Below are experts of layer 3 (counted from 0) of a mixture-of-experts language model. Rows are named router (the router's row for the expert), down (a neuron's output weights, with its number) and show model dimensions 0-159. Each number is 128 + 24 x the weight over its row's rms, rounded and kept within 0 to 255. Numbers have three digits each.
After each expert's rows: a language model's description of what the expert responds to. This comes from a sample of Wikipedia text that the model never trained on.

# expert 24
router:097092099165119158140130098114124112133145095134119104139156175141144124087136161105135127095087109085143111115146144131158129116126156134151155126141144158125156194122083158133114156105092122122152148097153142105133093125120111126143129135135111140162188137091103137137132067152113188117151146102119125140152129132131080165107084124155111133097143166146111128123122109131118162107085143152151111131151150136128099080135107137138114132145151077144129131122152101109141126109063137
down1:169151146122136139120088117121125129115134119102117144142146092165132100122124091091089125075152162121081145152152110125136152130115147105111127153137111085149113125121182120102115140120084106117115152110126148134140124161159059096137147124163092114097131106140131129098149095145094099122119182148125128115139137111137135147120144156132163160075150094124194143144139134125131114114122158146125153111102113148098155086113125106140170140131171117089128172164134144154107097161151125
down2:116133087113166153118117129132121138155130116115095110158104176095149085171142200141070121152112104145172147134157107117170144137116162133127126168129115156110099134149142099100128105134161127098149168165108117162148154143158079151111096153108158123123129102147118142131130140110119152106109148099101126114123154101137114139119146105116139099162140128125143144099137178131106119141106121122139117111170139125087078134104110121138143149177151130063163131138139110088133133094126143
down3:114121136135105111117141129131134137116132165134147119139099112119139113161096090089134143119145158114118122071136158184062164111096143169123113120159153137085140119159126183114131112165172123133101124117156128151125143152153099145139153114099145131091095079115122095113134136169124123097139119140142116113128092144127098149150128064154125143123130102098119126105109150116160163084125147132126148115121109163115155139155129187111131145067096146167141124125110149112170144126099131
down4:116109111190115135162183129106143124140118140102150136114117102161129108119159155091120138123130111165136106152107105114169142123119122153137057124146094171135129160124143136169132087155117132134105093133154127128119102147153155100105117138095095142115095133119124170094157165116097135142135125110097141108094092117104108109147075101141157145180127129166101128114148140143118158153114147114128115161134182116105126142091132114126082115095110125113132153134111136144122141176192125
down5:092177144162132140130101104133071114139194154148146153114115149157117184173117127168112133125137110164085139115109148115101094074134160145129123102124120144099152114116091124123121110115123134128169134111127113142136160123107109130128123099169132109081144131100119137165126123118119184162157113107135132112132135161124144111084114141120133127163113082155150111136147110090162130150109121108101156121104147122145120136121150130080117128152142130129067062176122126112107110135141148
down6:095113150131120141050139126193151136125119104131143156143154121115105142086138125131109127098147106157089125101091101179127092112123130114130117140143159098134137210144132131146126120148148167166097144107164143125101132135141147151122137136149144150175101144143125130147129115111100111150155131143160156132081177151106128108147133128081124097162132119114150098089138134105128137127129083117125126141174120096092111119129159117076102137113125149118093134135121114138191116128145133
down7:120127141105162129177142101110134166157106122141141103148137114146137138095101166181123163122113152122093118129117144108136081160133114113173097111118090096073123079105126124181129158104168056143138143122102174122118111135135149112158156139130132107113096089127133144115098141123145117144168078133124132151164134165137155128132091118150136121125119153150112153121118156105178122100108140148137144096134092111155158130174105165112130106104132136099158096148124124127118147153118139
down8:107126132084138118146145120146160123142147084159156142131150103115141115139151130120110145128090117156139111114122123082122177174099110126160130127147135119133125116139095101108113136130138126110097117165131126087134135142160134126133115118107081098142146199136088120089163136117085174137155141099127126144132130078139127156095147122112111129131148142133135129101137184084125110159124144161145117145128144175107123055076110090098145139142155094112110113130183130125125138130071145
down9:124134098122168080113111110122053152093129165103133128103120112134163142146149098129131142127129096101127120126110151125109118122132114148118128088142107102132139145090100125153128154121138116140122131161102146117084106099130169107157084151146127161103190168107145075138146118169150111161156134145117138134135133141093193154111145147096126156142109130137145122147154090110135117133107155131158147130122122140119104146142136081188099125113107170113181159101124092133088129114145121
down10:108106070123124140110104086136135141134153095173133138108114134126111129161090131145108122102125126166160155100113146153111158143116165123142131181127122116124117127089126137154136070125123103123119070137113115126152087131119117135148119098119114117083136179119127154154162103145150108147133174122144134125090145113119130105091110113180128162064177115130150102134181083146092149098125138134151128139124147177151136126116157117133142171133137107134148116125147139102134095093170115
down11:112151143108113139117138153114123122152139177117125081120120171125129136111115162149119118139143131133114086098175143130145180131161100119149121132131117152136120111141125130157094143160151133105136092121104104106143123100089119135113145087077129128105152119127175097109146157135108197143126138119118107134070147182104139114133184151134098126130169102121129107084170152159124125119124141173156113096160114149122159156100164085166115099103107140114148102108138132102102096130141118
down12:150121156107131087101113165165133114124111144105151128125138182130164143107108142143124138127167121173142155145158123096127151126119139139147174095123110087138133177092121110132153120150122100195133117117129083123104129094105155138123103123129133160122096134139143119088098090115149076129105106115159150093158095147136098128103151148128115153115123149143156193098111126137109117113154140135133127095112084112110117134170138114146135169130132116058158153092145106114169141129109121
down13:097116153133131165124069160123116134149108128176141095112113142159140130148131149162166098097097153100115108125122133131089101146089159130111108126134166116130148102116120114121115134121119133102114097167099122155115141121116161106152079092135125130062154177143149063121154149117157103134139106128147111110099135117101121149102152135141157112092130143161137143166120086118195128130137107154127119124116176139105158122114163107110138155139148103130172145107157132133136086097155144
It responds to: Mid-word consonant syllables. Early syllable pieces inside longer words, such as ro, pro, tr, dis, cl, as in aroma, across, professionally, classical.

# expert 30
router:094123153070101077122154129094117132129152189127142161112161150120124141134123115132128111133089123136116123133125136117158137161120100118123133178091150085092091160147079121125145124148105144136178115072130116127135114112133142080106123121120132124130142141140125138114191090149135130129178173130162138132089101139095132121063073137113147114129147120132126106162104123128152104105144130123106169156122144112172115160169137133117144132180136098112114157108109119121139119140142103
down3:143105139126106122154135098143113115148169115132137136107102135102100109076180113135107128136102104117138093145133142112211187138184132095139132094146130096137116129118142119141164152105106116113142184123128101144129118124142149137106091130055103132125115135159126145142109111083159176117092165120163173110138143114150152165178122110133130114143119119124153121140124149138115137134110127100127133101184123107088134101122162158100138127135108123122111102097115099129142137167112106
down4:134132087100126115129152144085160127156139149109120074144110146119141139133113122104125124154130084120143139082156133164103136120113127112158190142150134170106100140140121152105162092128087093124139122159167119132110113149138165122135163122131105171090136146077107125104141144156153121152173111138162130141139155135140107122119089158130122135149178172148131086100127084119127110138160144126124133140105141124108130079079095133095150113083151125129111108159154098082143142106130159
down5:117107096093133123122096137107149156148102127142181124117145168125118118142099094106103148170169164112076182079119146105109133149171125081113096147125166109117096103099129146157147119166107116128139098121093146113135078135140121090173115119137180177102171127164124132107146134120117113094122152099146137135122132127150172121140141144138143136080180130115134123103126113129137152155149133114143087102088119140100121133126112109129078133146147129141131153149135100134166131154120131
down6:123102103160152114138138123145126126133145099134121153152133130129092100150110148153096111135084116156155101158126144143133135147123115118078113102114082125096083113106147085153052152165137116124131143096160106124111121116135145112114099170131131112110140149118169120153130114171138225140148095139118120103156176148150105099126167100123085141135119116129097098121124134090120148111101158158143140105135124129130122164133137117118117155112150131147134119132108132150158165074157165
down7:134142172117125132117134101116172122141107118166130148135153126106146127097135121093133157118123113130117122118136088133131190131105148120086142176198166144111172133182143122139141120106124103093134114144145089145128112126123135142137131140114105120135120104113122087107141163160146086120059130087176105119145110135160138143145106100125089127146151127116134104082129131118112161140174142113108146167134079132155080073119140134104140127128103164137098135083105147153150112125114112
down8:142094114114111180157149167077161122141113132114104149132143135081102115162101144114107127115141095126119141114141139144140155118103115096152132155156137113122070151161162133113090135109138147124147150126098106160130156160175107098136160144126092157125159141123162116118121131116143121128185120128141118163091117147149134127082123110110087126110052133149152121156111150143110108165140132138147079114130164108129085144106120105144142110133131142164139108114075074112096145151125120
down9:124123147105137136108133139091148133143146111152150127127112116171120123098164193159142132116112123141158105128150097127135135112111173138148097114102121183126105107110106085114145154125129120117146091121154095102112105124121137132103151151093126098177100153113139135163133124074124114128119101121073105140090168126129118149100119097102167135141145131129155111191096133130146142156080173149158128130125153098137163115102152166130168151094080103120148126152108099164158125126140153
down10:154119140131144121111123152113162127095136138124153140118153139159146132150128075156168129148162186161129106104101130104094105143121086156146149171124113150107131128136083089079102101145120105165172139085140129103126149161123126167133117117147118151153104104119115153143120120101102096084114133148113147108142107174127104098114148123147114129127150129202129133108136122127133139163139102157123081118133131072169118105144142112142121131128172174118145078104143117142143113112142086
down11:110097127125125111140119132127138147098148127116130171121170120135120123139130128130134110136122118132094094070143095155084107133138129141087117124120108167087123111155137136176135136150146143187124164132200157141162115146111079086118124146166110117138124107091099089067121118137144130157122138122108141152149089187112107151151106126139164117105124133138090137129117138085116140123114117149095156142149112132166153119141132117129146107135111170140077090118111098131126145171166165
down12:161150097116123156118112143106150122122096137128140118156076125154158156141126120123122125143136077126083120120133188133129138097176161105148150130123115111135119168129142144097136126115105128164112141113118112118139123085186147107140150140154116158164095150106125133115127148115136118095167111108092070159151098126095136138154079123134127140111108146118109148100103136127163101148095067122117138146128139167173159105161101166115152113109118147092144117151165165115144105102164162
down13:110136143151096130127147146110153150140137121102091139149168095128098125091164120119133102103088166160126127146121157124095172168169123126127107141135125112108139140152154157099109119066123138129140085146156112134072143137185174168133145110098143121143119096121161110154133094135124093111124140147133164060126119126127163140125113118138126098143104137147153147125135152138121066129104110112112124070095114101085103127116120158153144163120139108134152100118124112124172116164143117
down14:096131130107161137162105156136120180132144138139150151112155117150099144136154157099166109141166145108131122106121123129138110117123125139119115175110123072148143144122128144146097136133078109106081106124116147103114109127138104128124111160119105138144100127136163122104120115138149147099145154097121121121178127101144098128095160115086166104109072125158116150087163115132138143153118101076108164166125170154109138170122127119121083136106138188142129151147162059145151108116120105
down15:132130132149139145105160120150131099148156128165127139154113152149152156109144096117122147088134119101103148213041151118130105103076079098121156100152120109122149117148110126117111154142124151097108129104113131120148122139113164139130141101107092124125127126152109135096161119115145135096128200103147148128149109133131127129159138097156124100133111165100096124157155163142124152080132112156150106146149133144104121137119112127109128108149104121118150155103147200140126104107129091
It responds to: Final word pieces, -ing. Closing pieces of words, especially ing, plus l, k, el, hi, as in weightlifting, Warhol, Suffolk, shields.

# expert 29
router:125132158060156108122158108094130095106127104084148146113155114119113117195132123158122131111121140131132098136109113142119129102131172142121124174077139116130144195153064097145091158141122142155163125101129127128121125159135156127126109104127135141129104115159141117137115166169141109122180127149135116130096117139129128142120156111124134125177112086140155101190147145102142105116127148090163113129112109103117072108118098128135134134132077155154108125133124140076124133140116106
down3:163139172195156124126157119113137138099127117121116115128138134156150145112128116125130097201103117153109101103100173121123122111145100161142141122146167175093151116108162097123089132112123123138163141135139178127129116129095144147115138099116124096091109121088153151099156105138096142129131130126141130107088103170100164139117117101126088093110111128128131137159144171091134164144104144134147148132130109059150163113109110146172150151135156106118116127128093104111117133146099083
down4:126136130135182157115135138118121099146157121077138085159143128126113140136097131163124149133103114097141125128092165105124090138110118147125146114105177127140118142125118114152175127121102125118158113157160124142136108118144120125120159073156139132154117131122137139120137131104136137123100104152173075133131095118161132145115080113114118155145186184109144148095138119080130106144140099148120137120150140167119068118168083083128095117151155136090127139131104199138098100126154125
down5:131100131090132164134107150148150109084096071122084133138127135120177119145129128148158159169110143121137107159180149187184151111110138131160122149104111139142085163109113089137101154081112152082149175162141126141157111130110163123119124117117140124122129117167137107173110096101104115123095132126074100153122117103121101091136127142140125164114099124124120156134120142100118113158121141115154159115122127098146135129142163122092101144138124113169136147141142100172096145138151140
down6:119178129121147136152125148100146137149177120105145107109084147116084129123165137106087117142120081093162139148147115133129083124114128126116120095141130148138176105108130154139143095114150127117121132164075109104118073143115126106110124139133110157130128149132068094117089152093113157105112124131126162116105110115183156112091171154144153149090131135147148111137137099102100151114109163169089130120156116101124132130192161166129107127148125106118120117157136140102143151091140112
down7:128140124130130104149118150144186111120127142099138154126114142131127106062155124121098117116119081139138125144135111126140173104136110110137084136104087122131135157082121100127161106125140116141127127149156100128143159098136139151122126089126132155172166106118079119135119092158112107120056142155133100093146145154134126167161129124138116070164123088126138127153114096118115144122163147159124170136134128182133095156173140134085092136140145152114094158096114146111109160146160124
down8:120161144101134127138119133137149094158148082138136140117162088080080116094125129120098133091131090090106111127148119130110155121147093125175123115147112145151127123152100147137152140132162110097090137099137084111108130141129109102150162145116115142162113147127132103117099139129127108197098137134146122122092146081130129130148132099152161174122105140115107112096165130103182134107096136136111157112184140174169108140142152145106149144108177132098122141165137154148088125139164115
down9:088152114119166151121115139120136140121120125070170112140140122169114157119105100141124103125115173134119114147123149129133108103163121107102097147148147124120147156100134148152167091093155118137128118123086143145162074156135130100167108114101171114130145136143100124160119106097176107113080108131165135123162120144120148117123138105163101114116145189103092158124101149168065135160105093163151100162117138123106175091106113128131119107110121129165108109134130140128139120157161144
down10:130123099132102185118106098122135114167069106106162132142160124168134160135157072128178176115160139147092132144108134127119120158139122099111139144135094165092162119109125126126137130120097140128135096087131130115132127142115118152153133137131104071132153137121123140154152154102069157135096104166144102171097111155111121141135161147107137081153128104130123102136131121147145134132127092127126103173110141137153118112162180096120101111155140148132153111158129138085101159108093098
down11:141147145112112118148128062142140096116159105135104094141146166126153117156137108154159138097118127139124105142153125125124135161138136163162106145097147126140135121158083122106092117147100118139126148100089120106118169129146140121151137125108158125129129155110151161154169155144133127152119109148124114143142130188116124168111092125147097087148119122136104134108104110113151072150110123104131105145139185100101126067181162146148122166103072106141131135087106090090121160100128113
down12:137107124100104096104116110151111145136113132133141132154141107155111103155153110172144113124176130095097168106110162161134111117181138103126146080089115114095115086171110131128110134118121061173142092113145117150136172147126146127121123159105159134102103104149127142173130105134125143127089152149103119146148150150131137123127141118116090149069157104181160125144113118116140153125103139123155111139129114118114165128144160110167130101124120126138098132111143146082122114096203143
down13:168091134189109146124085108090150170155147158159141145129140100097165121132158118125117153090119112114080142134141133106139136106104158170083138136139092148107162143138150128122134146132186158116133103123151084149124156116165112107142161125111164139108155078073105126122117162127106109140169119132157115121093125098103138120156137151108152150129146143143119121138124143130117118134103095084135160093136131117132160166152146138103166121134171151101140117103094098102109114121129089
down14:106121092128152124113131137128104136134171180152162131143122139119137107144127160119155126137118106126139129143154090110117105146095119135107079145083136160136108105155116110105161108089103103171165113100129122142152108107147158131096175146127154107160101116105152122132134117167109193122161162122132154135110132125084111130091120126127080127172143147143139115096112137097148187127174134138165145097079142121104101135126115095114140121144122132137105101118174127114164124110067152
down15:112093110167114063101142155119139129140116161085106156105133128134138110151124139089100149140091161116098117080149156153096133120080128140143139103168101124128132157132142144123097110124150120124164120133126155084174116157131107153164128109129148121160142146116152118169148135165137147109119128060137105105128135138136116103123164117122119139155117088143084168180122176115157108145124128116129109098101108120105119146105146112124099166120135118121181091100133097158128126166158155
It responds to: East Asian name endings. Final syllables of romanized Chinese, Japanese and Korean names, such as ing, ung, ong, ai, as in Ying, Chung, Jing, plus other -ing endings.

# expert 16
router:109154127157135117147096138130134144115157145078138060156204091121183127145117125124112129125122119139124116115095123114079124153108135121136142084089131159124130124120107140103192099116181130143099123122106102158123133098105142139169120113110128141104145132129141170133116100111115133147148118076124160149141116138141149151121123157121124171143169152122121137095112117112156074126138111137152094143153132146073155121114172126130152116153118127165089137114123111154126117172108082
down0:131116092121160141110061159128121140102146120092173110157129146129147124141128142136101118099156147156128111083122122132147125116077130146145148139123121104123139135122116161108131072144100155111136155132144128167160118106178172160153095140137128137099110122081130131103085085131132121069145158133103126147136179112123106115101120150129107120157133140133133145165163133127101126146127124137120076159116128163142156122068146118143106121115148133098073119127128082147194134101139113
down1:107153148122125139111123134152066142111107093134149147103119087100123141099132156109124104067165105123170113137115136132186154129144155134147160119127138076101178101094098131160131135134150129100170114102131112111116145175148144106147163128150131120117131107120148106136126155120162108120131091116095108134115157122103115113146148092109164150132118148096116107154126096190149121171136095093156121102181120172089146118115141097107127144122126120129119091124157075147109134119134140
down2:129106169144132116165154125118137139139140093149126167165154109136087120154121124167123093153146125106120151129149099137118084147108104137183112120129099131129130106142123142083129084170133172138093130126145168158178106102123100093125130184132111125143113076141085154110142093127181144098147096116129148109135151138128119100123125140121148102113103110120114086102102108152120151090098149121101117116116126116166113125149128181194161148153122115094139104133110105117121145143097145
down3:100148120098116115126124148120104141141116148108134175160083132079101113162089159110152138055097107142128164099140103118124148116142154102119138110153132097121146140114139168091132121148186138149115122105158141161130154137129191149095147125138131133129138150144092136146120132117184121103094147138139136130171128118160129133130102148083126105129101120121126124136078102119121090137100080125137119159115096150139139149096154110112145136128199137101118100106177107087131131138120129
down4:140152122125115193122090127085110131161101180089114133138115139122148156181124116101131146096170153110138122134154123100148135131137137115150156152146116163147116110144115128125119155132119076104107121123106118111158112134109165150114143087149105111164156139138104127136123091095172130086113161131139128157137102096109091127119142147119118159133123110110148104126115126120111172104144124098145182184104107122095155107180130112160054121126130108111147144109128111124108190117129124
down5:177184119123127113120118092090145110142134151098147158111082133144145116160144163121169152134133134115098122182153139118118131122129116143097124129150129119124187107138115126090103144074097115153141103143079113134131114138150134102149134122102118122127130167194100090104132112133079089124198135143115091117097108089125164076134141131140117114145125087164121115134163124127176156138103115118117069135108164143127127135139105158143126132137120113110136118146131148131158118115154116
down6:098090106113115115119135143126094114111147107100133139100134152138116113116135114131126089091138149129164115129126092120153128108106122086155108126123168134141100133112147113169085122124111143137115168112178165118118168134115193157131125107111159139138137139105121152104179087097156100163140128139112083100122149163138138155096140143095074113125127126173192119194112094120131107148133115150131107108131178120166131114085120123149119111108133108132111131172123157140149124150143166
down7:117131174162146122095089141122136159129148203182118131152112126132074175117125124156114155143143117144135094125140122137117142109131102137094152094144077142100150111139121136096122151144136134090161142117143110166169147130137072153134140112111124145135164148119094127093146133131137164146120133131122099131107111151140096155125047092121146101125115160140126092126160112105139098129120099115107120140094134107129143177166151120139120141158164135117118170108111115091104088124103124
down8:101137162129132163152162159112063095118126123141107154127100141110149105100142134098147106132099154119152146153121089153115151114105154129147108087159130147111142161164120097112116103177145121105108137115159133109151139155131101105132133192144141131109127124121166152144118117164171113107103122125148141125136087097095158157103064094107119116160144097107106066120111143108136095121112159154126106130148127143155137171124080135126149111120150127114116158097137147146119117144069125
down9:140146169123131120128145147156122100144150119071134093118113146120092123134153146071139147109135138098142176145160114134187135126103096098148110107116125088101118108124179133160130091143113123124140106117126139135150104178129093118148155103100162150101083125150100157144146170111147156095110167164119085154080105098131141098135154133115154117097094137165123137127113103145151148107132128193133130132153097145165135132123102128089104116137094106160137144095127127099132125112146139
down10:161183077113108146116142115120129114101128114186145118161147135161145151118130101138127107172133122103042124129112120115134132104154107102114123079109123149131109111127119131106085117143180144085142099117131164113096091148155142108115115111134067170113123143126163133176149123123115128154140093166155156112116122102131136105131122102170146100117127134107135118118168103143117122081155136125103134106129098147157106166152131122141130120175093162128153155156148140113134106145105139
down11:141111107138106099140151166144118113175096088157160123159182114136122133136127120143132136103127144127095139155107114115084097100139151113124117178093156096156128112113103147117108125149106082148156138126120158118112124105123092141153113138108128151123120095119117060165091114098126191109130117140116158159145139110130133096122185149117103122079140088166130130114138125184138149112142119158183116140090183159122117093124115130142147139114118138130153095103111145137115099153120114
down12:152114085114131129149142069083115131108108116118141147130163138154132121119124119134107114094121153142109125121108119125146105121143128128141133090195124141104081140116136102110089111114122146114129169127082118135163128108068095088115066114144092173153111144135162160132114116180145101138115133169142170121140137135108149116160127154161120153088166153121119114138154142115133146158151098137137163112135145115111122182107123135128161163103149156103132121104126162158147168139150087
It responds to: Infobox separators. Colons after infobox field names, plus dashes, spaces and pipes in lists and tables, e.g. Released:, Genus:, Region:.

# expert 21
router:123123135124129126090174130157059109155162100078132163116130114113143120160125144147130106131169119116111101098148128112124131137114153126110126095161128170119122145149098115142079101119141141149150118144131137136132118116118149083077129119133102143120153144155145112119096134113143132130109081152125084155139115140160102145119069159122135141122112224161135144145128111126082124123130124155134160135106127107097136151120150151154112130153165125147135166106082099119140104060111130
down0:116133107137134104138078127157107161155106133134132115161110158124157133139153153123154150139119103085096145159093155119156088127145148105132120111148148100120174139127133108145116132184113077134133106169117164105133105163108137122119131149096121110103163142137107109102111180136141151123110160146096126096130105114096143140165137130105123077109080166097124116128142137134083142102144130124111179149104111122099180094130090139148108089145123179156109114173147091124139129144101118
down1:131141140150127128139127160120154129132150095197082121121145092132136115129122125142147135132119101150094095097154143133105141111142083129131108152153138102163121108130127163101118165130092121115121118136117150141155128120087180160181141152170112128111112112094147151055102126131079123140178153136125097143137142095154106123133143113146162138106088149110103116140123112110121133126111139115160123103124122158204144099130088104157145133109137118163087100163167098092122136153119132
down2:133097146159101169105138097086165111140133173115159099111155150110107154138113105118103145110120109108166135127103141152108129201171101085087137133143154140191128128111097139126158066127105133098080160126126088096149140144097099165125127121159171137132139153123090103110142163148119132101114146112147134139128135103122141133120126145113119148131129140142117101124128124114148104084106151152113113156155143136094087159152107127138135117080101125150143139106122173130161104159142147
down3:149136121128098154130131090130135158131161158105161118189081176140163126117119107081124150134098103124122072131096141142163128106116125102128120121165130130100179128097133138141146114152143090130119110131128151116150138149160083130103144164118087091151164117146130152094094137147101151116139112166139139145117167108178143135085114109091122133131138103079136115146110095153126148086135136139083112181164126117091106122099136106129148151096113122135127165131157158136120118138158147
down4:072114099095089158123133171123140162087123159134118132121113083086106179134159137110159153140131107123148177162096162163138164100138100127095141151101152145073121108156139109172109135100160126117133105134156132101119076115119136143120129105145119088128112152108128164194105124095117120080148128135097147124094137104108129144170120116131146112143159128153134105145101175113131175125103154151162129112135107132143121134132134140101120129105148113119163146107117107125146132120150157
down5:166129137112144115117102146119145093129086117143147132146128145122131100144097083157131158124134122089135165105123154125148181133135147126130150159110118167128091143130159119111149068093134137080192136068099116122113145135118137126129141132159149159110095117082136177103165096135134125102114118124154098103123085143164105127108151123101166099130137143146116125142124138117138156132168137124121122115134156134115089125157150078107112094135130142141148141159086187110105140143139074
down6:110100162135142131127121141136098188140129125132108114110154118128116143110101147129159142126169135141142073103147124123099127127133124142136113118164177124121125112130110101147154169137133137101175086166106149139088188137109094085122154125118169170115124100101139079138147123132098125147117109124115126140140102158120125112150134148136131119116129141119120101144173122104118098056158127107143132145137114105135158129151062113113137120189134115092155139174161124141123189092127111
down7:120141126107138120118147177133097097100150142170130130135139118131111136150103142100130073110165140132168134120145180150144120157158085147138122164062132142084112094114107119150116109152148112159163129149137122134157143152135096132119105129120145126106151169135086129088127106126173128143136132097121086149118113074129133119136157132148150135126131148133083075147097127160121175180112147096117127113124142152108137123135119159142127111117140092137125106147058083107088112154126146
down8:114123106123145158089096119095134143157136122107125148125105160155121107131172144134155158142085165168117153109134072160124127098108113155144116138160108121142136125113128098098127124121108154118148100125127102151143119142150132093133165142145132118107150139138118190143129110159091151130117139120132149057134105113139159125174188097108134098114128104134163123097124144113150163130107120160171104128135176148139140125141112160128088178092119148121089121129141120075147123150099075
down9:128165143121182089182127140148102104125132087105132137135127128146110115098126126127106091114100097090129152203145090118082137122126123126097143169119115125154162124132153135148141162141130121077162135100079128119147117108160177142135124136111162131131165159092120143161159118110129112162147116055142132109124154103147101156103140140104123095128116138080099126126132128164092118138147116122147145102140141081128164109125103153105143150160120092147111140123140100107145152137106126
down10:107133109108126150118102138107097155140130110092104118114146139132095146098114157177113110108121107128116121110103138157090097103107136084135131159144159118130135096120170156097113128147101199127093120134143171129111120109138164132109118120118079136129122165139178122157087139164121107118114122155126124136144130159158151085156143114124164113139118143156114128151153123116122099181139156133078138114140122105138127196102130113154168144167149097141143131083149119080108171094126132
down11:148121097104150138134125117142112177129115128147088133139143117129127104126131093126154093150094164149125117084103143097146112121127174173135125115146108159134140119197138115096126163114135127138146125115149144109085139084148131119117094139127128173163122134122140132148077108089139128168113156162122099142168074166164145128146133158156138140169134084166139154106090099120113125136124118126111089125083119124126128098137152167105104151133167122176126090130093092136157153126118148
down12:170178105095118135133174110140112093140122134142140107116192093148138146099140126110144120126107115150136104120134115102148123155114167090150116152109134154113066119127112134130107126124077099131140101149149140132137094150143081142117098113109132125167168094115159130140089122139150113169151111159135118184099097139168137137127134161135123138132161107129137165108135139143157063164167116119106154133162082118152116114119143107134111102112121146150126130162093114083110149115091151
It responds to: Vowel-ending syllable pieces. Mid-word two-letter syllables such as go, lo, ce, ho, mo, ba, as in for-go-tten, on-go-ing, the-se, Azer-ba-ijan.

# expert 5
router:122132131113108099134100123135134122128113045154138147100152113099124126158147095185140147155089112125105162127134153128089124106130139127108100138154140152126132117129125127105096097144137133118215125068126145153136102123136161134172141144164119138112164116157138143136130085096117125131097124144120145127127136108144099114153133093138162153156158121118124130107143145099118097119134075112166155135086119136156104158108139113088138095123128112157104160140182163116149108122087090
down6:136135115124142140119132104096166117129146147156103107116148149156122121134110153132136078168142109124132124082082137136140094148111128143127182108107109122133148166166156109118152111150145150154108160156110096098160081128089147143128127082111178139131104132117071082153131135112130142142122137111139123121109125129166122106127088123120178179130159147149099125128117158107150123119095115131112065156132123121120097143136135149125127139112139146138142099087129153136093224128153127
down7:124089084130113126093104136165126117123121168153108122094149129119115109056095150131086159133186118155153136142130140106163127128101126111113082166176161159142132114136125166105142147133116132121100088109118099127164171105138145149142146129137140173132135104121123106153089148142121144132102146106123135120159112164142114083123138163107109138112139092150091121153115113120116108129137101171132115158153131137149158148129171108097127109140120114095139046119144168093119155122144122
down8:118150122129120185096134151120128145122126110133139085123130106127131159125151150138164144138137124187131089121150127087164132139068139167131119145103151112088090152152105151119121141150129114160142169146156146129101153109121141130105072089147138143132106128087070097131107122098133128164138096118163160139132083174079097114136125173126133156126151112113121123112126098120147135175185121142118091119152090104129144135143093161140101136100138128123114131105112080134111149106148116
down9:118131142142149069127140142160102113104141145101106139122097101127137102152091188117145106134119140148136157134105136159156139127135154162141143146085084107152156110128144115131128100161150130136185131126163151140152122146153151138122115133149138116135104099126153093067108132131133117118143127135107092106156147172133140141123135117115144105085094128084136098139101141101123126121172155180140101061122114104134135130140106126179135092145113077151093130124117075122156138123092169
down10:119108116126137135143183124096158089154147088170168146175116104111124109137150111143107124100145123086106127169130127155118159119152109128137153139088155118150155140109146138146111123147113169106158113132150093147128117089121098133149136126142110101102144134154111140095125116147086142154131087124110123105093156117128131164127156133126087080102110135134101090147167124138146135108099139089109120120137127129179117170071132149129126164095117110123138149099107150143059095149168157
down11:160147154151090122119145158181105112098165108096127145123138106115133134084182073122123144095124144107122131133137113129118117190112136120133164098079128153135110111140128111099138137132122114113123119164138096155141140117144112174088096109124109097116084114137125117132135129126166164149145108097159110130142115116097124137129105145130131136105123122140144123142117137219130117113119101076100156120154118175091140114141111167127116095153133104149118118134137127129167092156176181
down12:121075120132114147100157181183131148124089162125156125125132129121115125142125162130182136140091144095118150169122134117127096103177122122178139161081149092127168128109125113097112112144147132173176113120129178135127136145123120111112124115123150131141143145112135066130103151082148152094150131089105103103144136123150100126165144125135114092126151152115099150131113130103098088115160116139109109121154118091061124094133137153136157111130130110156141132124093110115139142140082129
down13:106135120088131145116083172142148139119104136108098128126150142123096135085116135151133138150133124086167163107159151119129079097145118129123179113163133154124136120175125151140125136120127085123094106124145126140104128153074140147131124143142130112152134130157093103139118159125143133144095168144155143179150125120124123079172130171085152099131128120143071114129133120085172152101125115129159118099133156134116175151139134143115132126101175144110107091100083134092135100164091147
down14:124120158114126054150158120107167133122110110120090091124129128154141111136142098131148159067104113119156125110113165135102144106106149141097127142085155137125144140119148119078105149127104109111136159129125122131154118156133126117142157087086131113108146138126110221149138146124120141144121117129141134086111154099168100172100152083112105149129103150139095142138130113151139087153149118142122090144115152129168145105143134120131121107121098135167080135146120147101161130121115192
down15:142098115116151098186067094126140109164136135086170153117135126106149112121113131154106147159123163103134147097147167124143112156136142122157127077148134129133116125118162104132124130142133125114171112102143114096136083102152124138099145112140116121160106124127177126105098155142097147129100134096102123129133135173120128144079148111112134112125134148154138137134103113142151178167142114124127162160101133163178163109123119119133098072125143103158096139152099175093172092121136163
down16:125079077111078139114135145154110154093137144130115134172182127076126137129150103128152154145126127090149103128142125151111167117101135138121131120146134108104130143170147110148118178086120080119141115086141107179105117110112097184143156093145102140147104073149155169137159085094121118138131143157121117132118075121112121136113124123099171143135143117150109134121132108169136151132160133161132123140112129124122136093148145160114121144119100142095148111118133079130151093173119150
down17:167152125165107137123035120105130156134102099112101151120131122155129156069120093140121131137137131127125160155110094114153074131134087111159187165144116119146173148088144133153093146092101160118110120122135130111134134146104155128134112163152118091155115116135172125171098138092133134163079125099143132145131134119170134142146131147136112131153136114116108110130122144135107109104121099127119129072169169114099140146115146159089113125158155126145127129108110157151154148127106147
down18:167047139153132181140109129141139129111098081152102123096148095101155144116145100127108146115132146191145126151142146145130125112128102115158117088154129145139131133101136136105130129100129137164149118120096140142115161144149098160133126116151088123127136105124149139129122123119117104153128113078147134134141084110132117112175152095135128181119114096163160133123130151106095126156135115089129140099091124133127133128144192115111170107205102138108101112084157152132138123105136095
It responds to: Function words in prose. Conjunctions, auxiliaries and prepositions in running prose, such as and, to, was, is, that, which, plus the adverb ending -ly.